Below are experts of layer 5 (counted from 0) of a mixture-of-experts language model. Rows are named router (the router's row for the expert) and show model dimensions 0-255. Each number is 128 + 24 x the weight over its row's rms, rounded and kept within 0 to 255.
After each expert's rows: a language model's description of what the expert responds to. This comes from a sample of Wikipedia text that the model never trained on.

# expert 1
router [ 52 150 113 121 132 102 113 112 134 154 108 113 122 140  84 148 149 100  89 158  93 129 144 127 119 149 122 104 160 154 135 139  82 118 103  86 135 152 118 139 140 159 113 135  92 130 113 105 128 148 107 122 135 172 111  80 116 151  98 125 145 124 165 147  95 122 134 107 141 148 117 149 103 130 165 117 120 119  94  71 119 144 138 111 138 152 148 124 149 122 119 134 146 136 153 150 118 131 124 115 126 127 145 137 154 120 174 137 107 146 109 108 115 114 101 113  68 132 128 136 125 147 135 142 104 117 132 157 101 131 123 102 113 125 147 152 125  91 120 182 153 107 114 137 146  77 105 122 111 128 160 126  93 155 182 119 138  87 142 111 100 133 169 128 108  81 174 109  87 160 162 165 120  90  93 146 110 118 155 153  98 152 116 132 141  99 147 118 104 212 139 116 125 143 131 126 133 137 156 121 150 154 146 108 110 117 133 153 135 122 157 109 114 129 142 153 121 100 121 126 153 141 131 182 137 166 132 102 157 126 156  98 136 107 147 150 120 155 171 111 139 108 148 168 118 153 102  58 189 115 102  95 115 115 133 136]
Section headings, table rules. Wiki heading markers and line breaks starting sections, such as ==, ===, ====, See also, plus table separator rows like |---|---|.

# expert 5
router [ 96 186 107 117 145 105 151 114 124 161  77  98 131 139  97 148 130  84 134 161  89 118 130 104 142 152 105 100 184 127 160 105 106  65 100  86 109 180 101 116 148 154 122 145 105 123 114 118  95 142 130 127 133 165 114  89 131 134 125 135 138 136 146 168  69 107 136  99 103 147  94 146 106 146 130 104 135 129  93 141 121 144 111 114 128 136 138 145 151 100 115 121 165 150 165 138 163 131 132 149 108 132 131 139 139 150 161 112  90 124  71  91 115 129 122 121 101 144 129 135  99 103 130 138 100 119 175 146 139 115 101 129  80 163 172 165 105  89 107 154 126 142 110 172 157  89  91  78  91 116 137 148 134 164 154 105 122  82 126 129 130 104 163 142 104  83 138 133 135 141 135 123 140 115 127 113 114 126 161 120 108 132 123 117 136 107 146 115 105 141 127  99 137 140 159 100  76 152 152 155 125 154 113 115 151 123 119  98 107 131 130 158 137 116 116 150 114 110 159 130 157 119 161 140 120 159 113 104 150 111 167 116 140 139 138 132 112 154 146 109 156 147 135 174 113 122 101  80 161 139 112 129  74 116 115 166]
Music release vocabulary. Album, chart and label words and the tokens around them in discography text and chart tables, such as album, Records, Billboard, released.

# expert 3
router [ 83 140  89 119 155  80 105  98 129 129 121 102 111 141 111 155 156 127 134 132 107 137  85 137 125 138  93  97 170 101 134 159  99 107 116 112 120 147 122 164 143 146 123 120 125 105 106 124 110 144  93 122 107 191 140 103  87 160 132 147 140 136 135 162 118 118 132 102 116 137  93 150 102 141 149 104 139 115 108  72  87 141 113  98 135 163 146 172 150 115 126 110 141 147 157 131 189 171 126 114 143 174 179 130 121 128 149 112 131 123  99 136 140 120 135  98  96 133 110 140 120 124 137 127 117 116 145 113 118 122 148  85  94 133 151 137 120 110 126 131 124 118 124 164 133 114 115  95 122 104 150 141  96 181 158 119 103 124 139 113 147 122 181 106  97  60 129 128 125 127 135 155  90  87  95 163 159 136 148 116 129 156 124 115 121 117 164 120 105 145 112  91 113 123 182 124 102 162 151 136 143 158  96 123 115 125 139 142 110 118 141 108 108 135 104 144  86  80 161 127 124 112 140 152 132 182 144 109 168 107 196  88 115 126 147 136 113 187 136 104 154 154 147 145 127 117 136  81 152 127 131 125  92 100 103 146]
Nouns in biographies. Nouns and word-ending pieces after his, a or her in career biographies, such as college, team, career, government, -ity, -ation.

# expert 7
router [ 96 184  89 123 162 107 140 104 129 150 114 109 137 151 112 177 157  98 105 143  74 136 120 129 106 151 112  81 180 112 156 122 135  89 103 125 145 157  89 149 156 144 113 139  92  94 121  89 100 127  76 112 118 149 120 106 111 162 144 126 155 137 138 152 125 107 169 117 132 149 102 149  84 140 140 145 115 110 105 130 130 123 139  85 159 177 135 131 123 108 116 125 123 156 186 135 107 123 135 100  98 159 165 119 136 142 143  88 112 132 100 128 106 144 115  99 117 136 138 157  92 126 153 151 124 100 143 126 116 120 145 153  99 191 165 117 113  92 145 144 136 102 138 154 165 113 142 122 106 129 154 156 103 171 172 103 131  82 137 125 134 125 140 108  98 119 139 127 131 145 144 118 109 140 101 158 110 148 152 148 119 134 149  89 145  98 145  94  76 206 145 107 102 123 166 120 117 142 146 152 128 150 131 112 128 156 138 115 153 154 128 109 146 173 119 123  95 104 122 114 117 122 149 136 103 176 121 107 135 112 163  99 103 137 158 154 130 156 185 131 136 133 137 159 139 144 121 134 155 139  89 112 110 108 132 109]
Hyphens, commas, conjunctions. Hyphens inside compound names and words, plus commas, and, &, dashes and including in lists, such as Crow-Armstrong, Abd al-Malik.

# expert 10
router [105 153  83 156 148 121 129 110 131 154 130 114 125 124 111 126 149 114 126 124  85 160 117 145 116 108 123 129 145 117 153 161 124 138 125 136 138 133 108 168 110 159 100 128 147  83  96 107 101 126  77 159 144 189 120 107 103 133 126 146 124 123 147 155 116 124 112 144 121 142 104 139 104 164 148 121 128  90  60 126 145 116 139 105 129 135 128 141 148 100 118 128 123 142 154 103 168 122 121 114 162 156 140 124 147 133 151 108 109 126 113  90 150 138 146  73 137 100 139 147 105 103 137 150 106 117 112 126 120 131 160 136 122 187 166 122 129  90 118 165 153 115  96 158 152 102 144 133  87 118 131 142  85 129 168 109 129 100 150  91 103 137 122 147  99 101 146 154  89 129 130 161 130  91  96 136 110 135 158 136 127 139 107 119 137  79 160 105  98 177 148 123  60 155 167 116 118 155 142 152 160 178 119 120 133 149 147 154 123 132 126 121 128 123 106 109  89 101 128 108 162 117 143 174 124 178 129  97 153 106 135 120 146  65 124 129 141 181 163 128 186  99 161 137 101 145 126 105 121 134  98 133  90  93 105 159]
Function words, commas. Commas and clause-linking function words in running prose, such as that, which, who, but, there, including census phrasing like "For every 100 females there".

# expert 11
router [ 82 161 116 132 167 140 131  85 139 104 171  92 106 141 109 164 167  92 105 175  92 135 103 129 115 137 123 112 146 113 152 103 134  99 114  80 173 166  98 166 138 166 108 132 135 101 123 144 126 138 110 134 103 122 108  92 113 136 122 100 154 132 121 141 135 145 133 101 116 142  88 168 115 111 160 145 117 112  92 113 133 119 137 105 136 165 131 138 130  91 120 154 142 156 142 120 145 125 133  88 103 136 142 119 160 157 137 134 129 132  93 100 122 120 124 114 107 135 126 154  99 100 123 159 107 125 155 111 143 124 141 129 105 172 155 147 107 100 103 132 135 103 104 167 173 134 114 109  84  80 157 152  96 177 167 121 139  99 140 102 120 109 144 135  89  52 136 140 118 131 182 144 131  98  96 122  90 134 133 162 152 135 144 120 182 114 142 105 135 169 134 112 122 141 163 100 100 145 142 124 119 163 103 113 116 148 114 102 132 152 158 109 133 140  95 129  82 107 141 141 137 127 131 125 114 157 135 102 149 100 183 122 147 143 143 127 137 153 179 114 146 118 139 146 125 169  79 133 130  99 110  91  68 127 114 122]
Particles and word endings. Verb particles out, down, up, off, and final pieces closing names or words, such as Lie-ut-enant, Connectic-ut, Liverp-ool, laid down.

# expert 2
router [ 82 164  84 162 142 137 110 135 120 162 127 125 152 152 109 159 131 131 114 118 107 120 120 121 104 129  86 124 146 109 150 122 122 144  86  86 119 135 126 168 125 148 108 140 109 138 100  80  98 157 120 130 124 118 122 127 145 115 121 170 133 121 136 122 101  82 123 127 108 163  89 109  89 120 174 120 109 107  56  88 128 128 156 124 186 145 117 134 133 118  97 123 115 139 178 132 164 111 139  87 150 133 140 113 138 124 166 134  97 145  41  91 131 133 115 113 119 113 115 182  94 116 131 130 111 111 178 150 128 141 125 107 144 112 161 145 114 106 145 103 147 106 130 146 172 114 115 138  82  97 151 135 139 157 151 109 111 138 132 107 150  93 188  85 106 105 123 128  84 152 154 145 101  81 131 151 105 106 146 115 117 147 141  91 150 107 137 101 100 170 123 126 127 112 157 156 126 148 128 164 155 156 142 134 156 130 161 138  79 107 120 133 122 112 130 121 125 108 118 146 160 110 134 151 136 127 142 127 125 126 149  84 142 122 151 132 130 163 171 112 166 151 142 168 118 127 128 110 114 137 108 117  88 125  83 164]
Mid-word letter pieces. Short letter pieces inside common English words, often the second or third piece, such as i in aliens, il in utilizing, ot in shot, mot.

# expert 13
router [105 124  88 180 146 124 106 115 100 154  88 100 125 149  94 134 170 111 122 155  73 110 156 126 128 132 108 113 176 115 165 141 119 108  67 116 164 167 136 158 122 148 116 156 104 115 104 108 132 152 136 128 112  89 126 135  92 147  97 143 150 129 135 120 124 109 138 115 149 147 115 127 127 145 166 112 133 109 101  63 116 103 119  98 138 148 115 119 174 133  97 131 160 142 147 147 135 129 115 108  77 166 161 145 158 129 149 149 112 143  65  74 127 145 119  84 100 143 123 156  86 137 133 126 108 154 141 125 152 143 125  99 118 143 141 106 113 117 123 154 139  88 145 143 162 102 123  97 122 123 148 145 107 151 162 137 129 112 125 108  95 143 171 134 116  83 134 138 125 146 144 129 102 106 120 123 105 123 163 147  91 139 128 155 113 116 158 135  89 195 143 102  91 129 144 118 143 132 142 140 126 199 109  98 141 115 152 147 125 129 151 112 177 144 113 127 100  99 147 125 132 153 159 118 126 141 117 101 149 135 150  93 153 122 100 131 122 167 111  77 148 118 133 147 133 150 143  93 111 130  82  98 119  99  82 156]
Pieces after initial capitals. Second pieces right after a capital first letter in names and words, such as H-och-filzen, H-ass-anpour, E-ff-y, plus King, Queen, West.

# expert 15
router [ 89 144 102 149 152 120 115 102 109 147  78 120 130 132  95 165 151  58  98 146  85 127 122 153 117 162 112 103 151 136 134 132 126 107  89 119 148 174 123 124 146 165 105 169 127 112 127 139 136 155 123 132 128 116  99  83 117 133 117 130 174 125 145 141  87 101 110 146 131 134 102 140  97 118 146 129 142 110 103 135  92 143 108 107 135 166 151 123 160 115 121 147 143 150 172 102 132 131 127 116 114 101 128 124 146 135 156 109 126 144  42  94 128 135 110  60 108 117 129 155 127 138 166 169 117  87 133 100 128 118 118 128 110 144 167 125 123  98 112 158 110 117 126 168 132 118 109 115  98 109 132 122 131 165 152 134 118 108 146 118  99 113 137 137 115 113 163 134 118 118 166 127 116 128 105 136 129 146 155 170 110 114 140 130 135  85 157 122  69 183 125  79  99 150 167 126  94 135 136 139 139 178 115 118 169 141 124 127 104 128 157 102 126 148 113 126 101 106 125 121 187 115 123 134 131 145 108 114 187 142 156  99 132 146  98 168 137 165 154  81 106 120 147 149 124 156 125 129 147 105 113  71  94 125  91 135]
Second pieces in sports tables. Fragments right after a capital first letter in names and places within sports results tables, such as T-ok-yo, T-ed, and dashes, digits, spaces.

# expert 8
router [126 176 114 156 155 115 124 132 127 151 124 139 126 160  99 152 144  94 117 144  95 155 131 114 147 149 102 117 169 108 155 114 137 129  88 111 123 195  75 139 134 141  73 155 114 126 102 134 140 171 134 129 145 139 120 118  79 128 127 113 152 108 156 134 125 113 109 106 118 145 121 140 101 129 185 112 126  93  76 133 146 153 121  94 135 152 140 146 152  93 114 131 123 157 158 153 161 136 155 120 127 169 141 129 156 177 157 102 101 124  21  97 135 143 132 116  86 121 124 170 130 127 116 138 101  98 152 143 143 120 114 119  90 158 137 123 102  88 148 160 165  89  87 173 168 121  96  98  96  74 165 136 148 153 177 105 126 129 120 131 133 140 178 138  99 137 129 119  96 118 142 131 148 118 100 116 122 142 154 148 123 106 106 109 142 132 155  95 125 161 145 116 131 139 151 128 105 154 137 122 151 153 107 126 129 124 136 136 133 140 139 102 144 133 108 118 124 118 141 140 132 132 157 134 107 123 131 104 153 128 152  96 117 152 136 139 110 158 147 128 174 121 134 134 123 159 113 124 146 128  94 110  67 113  70 149]
Measurement unit abbreviations. Unit abbreviations right after numbers in specifications and tables, such as m, ft, km, mi, kg, plus compass letters in coordinates.

# expert 6
router [144 146 115 138 147 113 131  94 129 158 135 129 109 158  97 173 133  90  84 133 101 126 132 126  96 148 104 118 201 110 157 147 111 100  95 101 140 145  95 167 143 159 115 121  98 110 116 113 104 130  94 118 127 137 118 102 116 160 111 143 115 128 168 149 113 112 135 138 131 152  99 150 101 134 153 108 141 121  80  96 132 115 138 125 125 169 128 142 139 127 120 137 125 126 147 129 112 124 133 104 140 168 161 116 148 125 162  92 122 131 106 120 122 134 128  97  81 132 137 171  91 136 114 147 118 124 150 140  95 105 134 115 148 154 180 123 108 103 139 159 135 109  99 160 196 108 115 130  68 111 142 159  80 136 174  98 131  87 130 104 127 130 140 132  93  78 160 141 111 150 161 165 111 121 110 146 114 137 161 130 108 157 139 116 162 102 142 129 109 205 145  83  95 160 154 104 110 157 145 163 144 151 139 123 125 146 142 132 125 111 130 122 119 139 114 115 113 115 133 129 150 116 134 158 115 171 132 118 139 139 144 100 119 110 169 124 119 165 192 132 130 143 129 175 116 162  90  95 143 147 108 128  61 109 101 124]
Sentence-ending punctuation. Periods and closing punctuation that end sentences, often with quote marks or brackets, such as ., ")., and ". before a new sentence.

# expert 14
router [111 166 104 158 138 106 110 102 106 143 114 129 127 131 118 170 157  84 116 160  73 151 157 104 131 144 126 104 166 142 148 142 100 101  79 108 101 122 100 142 173 139 125 145 123 123 118 127 144 151  92 125 174 119 125 116 108 137 113 125 149 126 165 160 128  83 119 101 140 139  73 116 114 135 184 135 133 107  89 143 130 108 151  96 153 129 157 185 130  98 101 146 111 143 137 130 109 153 120 119 121 158 129 113 136 149 137 110  97 120  52 121 120 131 127 103 102 164 138 118  86 145 144 158 122 139 165 163 142 127 131 110 114 144 149 161 117  99  83 121 115  96 109 149 143 120 118 117  91 125 145 136 111 156 183 131 109 110 125 112 123 125 183 114 110  68 142 109 109 144 182 143 102  91  78 126 145 118 133 127 115 101 140 114 132 119 155  98 106 187 135  91 117 150 124 115 115 106 148 156 152 178 113 100 130 105 134 128 151 121 145 104 118 145 155 125  60  73 133 114 134  92 141 161 111 148 115  84 141  93 132 117 144 123 151 118 112 143 142 112 125 117 170 148 111 131 143 127 137 124 112 108  90 128 122 140]
Leading number digits. First digit of years and other numbers, mostly 1 and 2, as in "described by Hampson in 1906", plus species and taxonomy words like idae.